{
  "hidden_act": "gelu",
  "init_std_router": 0.0276,
  "decay_shape": "linear",
  "max_seq_len": 256
}
Below are experts of layer 3 (counted from 0) of a mixture-of-experts language model. Rows are named router (the router's row for the expert), up (a neuron's input weights, with its number), down (a neuron's output weights, with its number) and show model dimensions 0-255. Each number is 500 + 40 x the weight over its row's rms, rounded and kept within 0 to 999. Numbers have three digits each.
Before each expert's rows: "mostly gets" lists some tokens that are sent to it at least half of the time; "raises" lists some tokens whose logits its average output raises strongly, later layers aside. This comes from a sample of Wikipedia text that the model never trained on.

# expert 15
mostly gets: "ed", " up", " made", " been", "ated", " became"
raises: " in", ";", " and", " out", " or"
router:435500535450481540494529505479510552494484567475499501528454488514448475533541487472460467415513564533454481432488484545496509550503558498485453460483540550550492593466451506499567537512521536443470530356513473542467457473512558474493561575552541478526533469483475503534499463564510529476521409490505489517503485429456518503523519569551495531432552448478455509428578468449500537541505443520544468450487598539467457474548462490528552479482493512490464520515488518409454502508484462455545591529504550513473516476495513580542475504540585494555486457434480471433457419521550455465500489539486549510519502541510485558458484454507443494508482530474409522540456502511468547411551517487438534512459491524552606548510508489516466508450500510520461515532464485522454481496460559
up0:540440573486482466501474472532414504472547491458530488525521553504482487436450546506487493512516555494511577540425519576562599480440514489519450568468458491444477558480427473424538485501479544437523491471462452481502473463485527498510530479496487454471549473498470438533475471451472559528531516486531453514533563452488573483482522517446461515488465485441381492481591545498535449501479491482548473511498418539529492446454568537505549444520503522524427514496501552473492447500496534571595497545483442496470489486486563439372489513465478461507467510493566571451477486523528523481536525480483485492494489551512552497475461532495491504549507526519485533501522472520478515514528428556442588477473488446492534570536528506577526536515440428484456400436497547464488465539499535
down0:475535470485555590474559468569528528514508494526498441431507475478456525479575455474527468431477520577585582534473497463530513495455523464432512505493462486527504505491484527522543448573514455457471571543470526442475565494528521477428521407530492515521511499479523501529476509504427544493499476512496448480493549439605519561500598505532472509553494507504480536535541477541523517505463572503581489522498560505439442447545429499423487502464489462548548528534433403511459474517550522502452496469533432460456507568539505484510435453477427417514496514478496579499489558480492459493563528516446476524443473470521516507547534529540484511411538479439531504457564435421476496487513458398485507477472479485510441508484491486538480479511483504519503473497463577482513514538468576
up1:462512528532512517515569472516441532420480559540513498516485503622491516485482545474486438466494440513478479486549539472457550586437563522492494505541536531484444531553510472393503483436547493509488557467501441460482464435464501497525554526561529424402461529553538505470572553546514509477452492514483510480535460450473470472500505444530461434457562488518515565483514446539541493560541449544553577496539557526508489477513577578477550516567566524540491523514480521596456510517440535454590514416463487503511562476451451448552438488535475481463470505461551546456495503479475527512523541543518455591475455529467505544490541475482485595469513457532455492466543486535453502508454483485490560507499499517520503443520486524563540506456452532481482500529466555545459535482493505
down1:503472530521513483486496543464486488423478506507516500425580514448553498468530529594529566476444527497421515520469506462567563515503551546478497532492482535467508485460443524527538512422417462510533552559479554502586483491452511549495405540507466533500527566489491479500479530513516418514489510429539466486464497573504558516500525539516472480430505500447509507501421514520554491474431477471527468486455504458468474448528524433483459485475499538484495522469486556528456518569481551483426472590547495502511505519484552427477421476484528586539508458461560499514470380461489452498491432487446554464560512478471561529592474534509572463521514432520512477408518488559551488506548449464551538458473479469543496511473488553550573442504508510506458502501531453546472552454466502
up2:520496511528499510556475587507552498476501530495508519485391483559480425496502493440497496482543580522482463525442408539468458468480493468457519459490553599585502541462502463476570476482433491521450437515518543528473522416503489515501429463461444420462485425537539552499476517492489457469596533477470461445484553543513493476523482528440535496457468464495511549448520576452526476476479502465500532543547555502490439537515571568508450487535541505485579491466519550403445540494473553496538527498492508525477495506505400474447425532509549501442487526507523534493511469545477453516447538442458571440535545559482525475494466540494466476547492492478542529543511539502470479484407516531481519510480527526519539510586506487552478486530481442549538510407491535586497504503428460
down2:538507542496519447455562410530517484475567523473540417541538524479537512389534472465477534468473525504490513488481549512513601508498532460525556528520515528477543452488611437511519404528480465467526482489471493480550528446469476446489557571475479540476503529503478521447459448555461488476541495566479483500495511474474517478534505423487463519567495520456543484434480500530452544523434464413483474571454515591488463611596530489442525509565535513466524498497485516520506470481473504470537479511513466525460503492525560505552487470442523419544528457483522498475442489442464538554521462498432540546552492461547579532539531552501491541510417540522481548542495480528413500389523456464471464495545486541488426489487461443570513487510524505495544530491517519476534563513530471
up3:542501494529615479508490618486510494379447475476542534509460481494444528474501529523494541553530517523481494541470508508518494542542522480496581484482567534530483466444518517541596550430529472523496443533489432532450475496483468481494517455481515535494481527500533499497523526502568493480492567455474560519552449488539517483484506478457527512466393490544534492556570425484559506487549459576513461530523478474490414516534465446524547499487483544518519497543506518403477502478432466483525472470533556497521540503544567552556468563537480497588622496458482527501535540545500508448511539440474454444466446444437521517468556546426519496492485497539454448524474561513406517472474552486542526467517453483535506488520509462453454489530570489519469465482516557441566440466484490
down3:487490473612492504439507499489463474452579483509519510531460466466528462458452498535477586529574571526519431482485527470554493442515458457531528468512509460555594515464486505525516506528510559511488464491462517495535512508497474561552532465450480503488468549499501504475478507474533547499554588484486498483531495473587519531544489547507479474490496408517438447492481522497540536456528539471519455501503503559412494477474483551532496498507463488519432518461490570469543538498471499497440499517500560466472526441529558474530502492489445521458533506510522468514511472525573482439504429489452483512557493500438528402466489475535573446426515467513448445520502438538542472526513586462450546559490556463496388468569525416450527426499498552581596493558444529529490475421504430
up4:489582555476464469611520515567551515481557525563477499435426471498462510497566524520473531504486553445503444485471483482561460438455514456504530519440422542480488518568530462574452524512560523564479559511456479554561472482482519540514522570444464498554533503534504520559492491552519536481394482538479541548579512432436498485487529528454502525477475555471503437560537472528502511511465490553540532489499507504458508528372430477512524558456530491526442451492521497575514437443523452478496576558547540475423540547473455563486452527479491436515433502509490444534466427487512531516492486495518485470555517508423514468544500494458433462509451507466488494468536568534460505457464538468453462477467529446496561511460509507529531497548514491505421501522463527547487563524512535
down4:458514507481519549527421460530498539542446441530467553453577515478523517442531500489488523478447481553531534471502509487518492548509491474526562476581400491565572483468438530547499438519434438527431490543473515541507521527441465525549558508498440473496501465408456478506482468557529472527493458522533478543488537499501559541451524477512557458553538568480487587499467390564459440507465444427497529524477497507535522442486488485542505501496582516523481486465537483471516480551513508475438484398481598512552447547548533483486531546434454495486528536494499579509442463548484454447479516499512537547535521505513474439460519566477558483563502447481483484484511452481460522505488511505507521539443505488586468537448547573469418528499518466478477518450471477494442586496570538
up5:445513510484555471451494474500534594470538461524436507493444460519508498502509549502522531428479492477508492525576484471469477470473540518513498432479546530564462413523609441484520446575518503428421456430512477507493505453543591491481417522549513531516519576438524549493467552399545518549446516490512476473600506459490501489479538495499531490465481519491528506464461444503486521498540494489522543444522536450472439443508579543462508446455466387505462509541546481460455588532422483499428542539439494508535455503471479552486509463541467530476486471491523459561563567510518503513491460556498507467557432523510531395516493514531527545519472488443444445520493505508477506485418473496479536476499563516478450487523494493506490531525600513447479470500479505551419521467507489
down5:550489479478536537468565455489533494475548424499525493496463430529566509508504527494568477452512519533515453572572511539527471469470522520492537500473534509488547563501493516529456488470514479564546484543531508534452509489553508432497562548478479494564531542454504599461494469542513472477497505517485497449561522526506464462580493568485493543433510484529488558523458519463528479451486495509544503519417496488527489482566543517431571436429510531488523463566424459527507542507498493507535472554572619478533581473500562491593508488471528435462471520537481501542464481441474509433466496458510473566536524487456464523546465473544517392478468428466490458529486557521543464513459543465513536472434539498482562547518481529403491415457558449472492528538529551500464483457501603
up6:471475416501467500515566506517507524508562534522516488470492520436475551472504529488475470449543463465474466484505550448557512456512485540519485437589513545578475543457472460521498570493502484489507463481424461483508474495475499539544484574557496444459561443441475468468485575477484518466495502517467467601485522487436573434487523463564519539493459484482429497527457564488437484452529568526500463540511525439483494452501577461490474381492511522504543501496486565480503486423450469521508534521511509559448555502567477490493460474536451490470469473383480560474491446527510445473483535571520504525478519496555455526480511552606511448479494440531492496507492465440464519539471497515596455513553572535572523553458443508582504476476546536470517527588513528525515551512466445
down6:509441498550466516496489464529501481523536485529486448534545515477519502533491489469486471580485475527524493564534485544504496457474511471468484475469500503543542571565495506493525424500548549512437466544569435540539524508522382516580480550560483431546526492458430509462562489581412445498510513483487480512465548576535504442441543525419488498524453496499426507520503434535495455491518510470437469527542453506479530477505521597485435488487504534483527564526453481489466517529436531477534525473473560531448509582569518475510527511496457529472553458460510514536507432519505405508478511519456486531544474482486408487486408491501516426475429466520513519491624531464513511504439461523477551560448567485498483482491488470424503521482532576492561569573550429534523516499497533
up7:454519485540501520447533549494440458491547519573499524489452453525461533523463525511445494488475549518574445444525494542508538523499452528527495504542513480510432517509439458522526514554550470557465521461539578520537573443444569470452496547492552458476491469480594532520455537488519463522512476504522532527486570494549524488521535618490475463581481451467527449505450482506497491515498491502619473561500542431459508498545526551474563468570511517468539560532515485445497428459494538480542556486488500478525488525562512499460516521532467543516582497557566479449447501493568515422478512539525473479490539494554521517514577481558411552539518448479463492577439552491529503489457576524570530480515540440495553465462428576487408475505519477454474468542498505448564517502501474
down7:433505554515416470498565465477527454554504472458582469458477490443477441485425525474492512485492462605429515501480474448509510558441478484531439488480568496490517486458513498533422514527462539532485460476519474521479512495525542470532487446413514486487512486505456472505460509491477522531441552551514516513447469512488442493527518511562437441468475481490509536412549547500566500449470556458496579438463547527539480456510569508536497512539479574491487482450551576596424511501519499518585531510507534501512416469480486500485436442481561472492526537452628485463445434454486559431543522521520556539494529476499554516497439514485473503438463429520547541456452511514573534508514459483481473551500513534487464479531463451459519502545522503542540586538491517552472550447474455
up8:533501476561540459544442420508503532464467425466452491492554489538513454493501544500514542501459486518490498469539514530527432496526481513449466575506546526533482499494493522537414542514529501509575461571577470464482513520462513472485434528532557616515519550501442488577474417540476516545523540474443452482516443521490439509489505497552519525493535415509571490567419459486472489519426491536414550495457472481464520529492524454589460443488513479517466495472538558557502488444521430473455484529532471550466541546525548467452547561504528527514499531498475476530445464551483518516492466464493464522489521466501473492491584567411525485537476525427506443455548521461523503555475450548556528410486458512466501421466569531482500514498591516469518403476432457488490521516530535
down8:514507510536474508490459502509481484487438529504450482448511543464499478484508471556517429498459494433519514547533556458437410536568518512506462459486410472509489523502463478460537526528528505541459560501537481486591453581472528461450449588520496493462531513503551467574452482499458477526561522535509556498466498461454443537478495545567553392492519551527454580551524524459506575480480511460533574474506517472476490587562530451437511445560498509487555452494469484503454530512496516515477421551489444551484579477412560454511502494581490505528529469529505501541566539500484479481479487502491468480513618486395556410530504531527465604492466526535541511484518486578431509547434505499564465485494459546474547495519495494508525557484511483522450520491486487496527522509449470
up9:491470541564514535422499522549511482476472515471414515476522508501498531452486474516492423551474490506421457539448467419512482463541475560490469512474528488426569541499494472534537508571541583511550574494423486375464470554532449474490495513511485492582507463517518511535499532473462508490570508454452526461497504463448474479450554534499443476499511524460530573518505516439438480540520431530544423503522477479529547530473469510461568440517536462492527480461497516452566488474545466586469551502508566457526510513510525509562526494513465503476499484518466510531509546583580576495478483540526506458515487478496476506458488488484430447488423532454531508524454494545561506453436458498473420459466480542527559477436613438501527540464529498457568552470537549550510596516475507
down9:546559529536430520481535481464562501511465451460514471553535463609484481505553487506482561482501500415465451475496561489508399470505503499526493518528460497457474502529489447515442414451487520483536518524570530441451528519485462501585464556562525507546505472562484563478463472498488460459501548382503526499564484475532554460458536485445453470551497567486470417513508489472474505523450527494498449485405467485508518498459429477462565544450472454515515490474513469494460444475489484553537495573518497401516528431455444468464521490425496471416499567559543469559539502516441521542588532573512493470481492482544480507517531452529458509519544549473503440543432526492480458449509524458489518509559459533529526548517428495565514512466519559493485520419505497481516498458551446
up10:512532476546401468540499483487452488474487489449452441579495521456486570531441531529479555475538472425466535456467432534440485500483485619482420490435503490518513478490394521514568472449513489518540478404424566503532489518533550506447477559507513533463469527457466503475498441517552501567479464509546513462452501512574579551542473518480494476446459506567510491521432485501529489482531550472486432534486493472522475483482449551565507457538497485535501563527521470573546545483522413490468524531544489486432497517558506530558493537482470437579478455512492490460529522479476530443530528501508521499483388488522507551490469524517436527497435485450538543497505539485466520549522480491478508580568580466450478493556556473472457531538481517475451520458479477580520579561499492
down10:496500510505541441475550450451529575474524482576537457487453485475497485451487492492523510547538498516484458493479512522485576499487522499530459590459510573531443448531494512471546520436497561525571436466557553491565520444511493584473517470452501527532512520446472509482505513500545568412534506503506533575491566465471497489488529470430527492502466507534506476447536514528449495550486537525495527538538568425511497464536470531581514537595457519532446418483529503527566501523502464500426501554577482461507505474471468513526448542477495496555573474448451504464464456482429397507491501500483503477528446558540558521449539554457477458429487463512521489486478567413445490468539530534575486432495544501568447564452552509494527531561543510557502440490544498528533583479526442
up11:554477539465522500490523504497506501492559476473532535526480476496533438482523497463438559502518493468480530418566484505476462497469561429449480524499550510475465469520492529475530513495473433463485537506480494477480431552412398495446458479529497453524545513554517533565480527546532435549556498556547455437530553486466476489484566536497486504575495520561482442444394573455475517470460428501504519464512466519474532492481459465490465538550465448462491545530477433455438572423525484411501580571513558522499510467534517481512528564484465499524467523485549461545375491505446530511458479485521521485508450507515502530533458508501565490530413509562465544548474466518500542479470480481514514427543489424533516487522581493533449481543388505509534442565517566514537515532450457
down11:445489548476536534563454488505546588491463541500468437515535516466499542604575492494537456544373395551504493573555455490525497565445495549499534472531493504524513509551506505520488469587563484528550512525499467493528440499578488571565517516509496529534533533466512551464530491512464424546485493528392523542480543524443454520494505546487474488541484500506490475520460485478543508520501536480424487560491472473484485533473524485410418501471489481485492483503508448492444509465507535395514594560496490455542484557504500477531498475464488447535456454515445520508518489435508524520538492518543473514571566470535469495462525573547528482562525432512401597498565546452502502464475517535529502525516567569507518514498521518567539470465503532553472519490515520442578496543495536
up12:531439545469510507502506477487476467489375434545483496631540552534420461441508458483514496464464544509458517537455460502530519574495510471477514483508564539484540473516515511491506464547495397470516487446460485570514483513471474584523513505513510505516539468501514429495508489486500513507553507480412551508491593438485556454539429572525508455475448461449534442510537480502506452451597535519473559565517573482449538536478545511519494546513542533541520455472489486477436470523462448481496554423539462503460518538591451547538460425542487439498473539465541520484546557530469539568508442488527539484491427538526463454524522520505464491581470578517487424510546458489546527487483547490486554482496540474507526480483516574492508548537461467561476515568504545460519565494501490
down12:502529457499446459501569522527575449502498508539477532445488529504512389512500487585483517468414510487524533467492447457481490535523544532498498461443544504509474425493473519538442448619529554457459535498449550488507470474466411565441500482506474501505532521553534503497521460543512554415513563457459580479453537531528467497493529459492501524504523534491560464525540523494415487461494429496465530477458441458450536535531486472503424530490563535486419499462442505526516472518491463535452560516437468580529472509546505511519512470520447565470500530531516481521597533449517478492526537517435525537549469574442512441527532479486544491430504544500498498465547586487475466449555533494522555582474542490532490456487528500487531489526567516527539448490538373509464535575517501